Below are experts of layer 3 (counted from 0) of a mixture-of-experts language model. Rows are named router (the router's row for the expert) and show model dimensions 168-223. Each number is 128 + 24 x the weight over its row's rms, rounded and kept within 0 to 255. Numbers have three digits each.
After each expert's rows: "mostly gets" lists some tokens that are sent to it at least half of the time. This comes from a sample of Wikipedia text that the model never trained on.

# expert 4
router:130154134132144132134161146132145110155132112091126116147047164113140134117115119115128159122129128105138077109088192172139121107132131133104153133108135125121103137152
mostly gets: " 0", " 3", " 1", " 2", "1", "2"

# expert 3
router:143094136108128153136165096121116130111141149146168126151139126141115120113072143131151139090133102135140117139129151173111138115116125106156048158140108134140086170156
mostly gets: "r", "c", "f", "v", "am", "im"

# expert 15
router:154169153143135146136138121108153107126136103148092121138122133072114145135101168169145155130121142144137141160143149148157127095179124165137132131129156159137142122100
mostly gets: "-", "|", "\n", "==", " \"", "==="

# expert 9
router:112117098117114136125139118117083138130117139132120137131151143139133155092137162142115115153084124182131083142135119085094113121126126144102154127105132085136119145075
mostly gets: "ley", "ance", "ack", "ford", "ound", "en"

# expert 8
router:158155140107133160153162099119135119138118153094116158162141173113129102122083195148108167135139140125106090121145139152134149139162145118099109084129154140132151145122
mostly gets: " a", " an", " –", " at", " by", " as"

# expert 5
router:160148118111173162147166125127115127125118120129122116156116119124130148162140158100165147127091140138115105098110141102144145127134175124172124137130158173142165105163
mostly gets: " of", " the", " The", "The", " his", " its"

# expert 0
router:107134145078151126107128102145110131149116108141129137168126178118119126107125145142151151150142127124111086121124128115135130116146148090099160176134155125146139119122
mostly gets: "%", "ions", "ations", " States", " time", "ity"

# expert 14
router:152168124132111147120130126120097124118127120112126183133120125173116119117112107167142161135099089149138131105143176164077112149113109152157108085149157147135125135157
mostly gets: " (", " H", " G", " L", "C", "D"

# expert 10
router:118123101152120114129143126137157104130095101141106178167132119097127123116120096113173185106146124131141159135140124123109126135107150100121079154155115133126149148059
mostly gets: " American", " film", " inter", " album", " family", " species"

# expert 11
router:141126124139132136099129135151161127131097120134116155146125114145147124118114111138130152126133115143128147110145112111126168124205112142107103140126151106130111113092
mostly gets: "″", ")", " States", " California", " Japan", " Army"

# expert 2
router:165146142122150151119134111101152090139131140120129166133156133094120164137115129103101153136125144127100091136149145110175138108155146132112079099120151153099109142135
mostly gets: " in", " on", " for", " to", " with", " as"

# expert 7
router:133115100124141135159128131109132096151136135131110177101113121155118142176125103128118147114111127139111121127113137162084156118151098161124119113102154111159128116134
mostly gets: " K", " F", " J", " W", " L", " T"

# expert 12
router:092151121152163122131147125105118113153131129149144142122137124122182104122131112176132152139118092136159110108105151139148102124203106101147132123109140142144117103110
mostly gets: ".", "–", "′", " +", "0", " ."

# expert 13
router:162169119124104130090161098105143111146138079128108159147113158111118114137105145148105162137150125105098117141139119159157065115121140097188095115116154128118134140086
mostly gets: " |", "\n", ";", " —;", ");", "|---|---|---|---|---|---|"

# expert 6
router:134123111164159130112163113120092099091135118174140185118139147126147162129159096117131131137123138167117139177133147119113142125139156115124154099117149129112153116137
mostly gets: " was", " and", " is", " were", " it", ","

# expert 1
router:132115126134102137112146109095155153114123120159144156104103126084162096108129137112137150135119087121140138153112162200147119148134102124182095113150098146116133123118
mostly gets: " ", " t", " c", " m", " f", " l"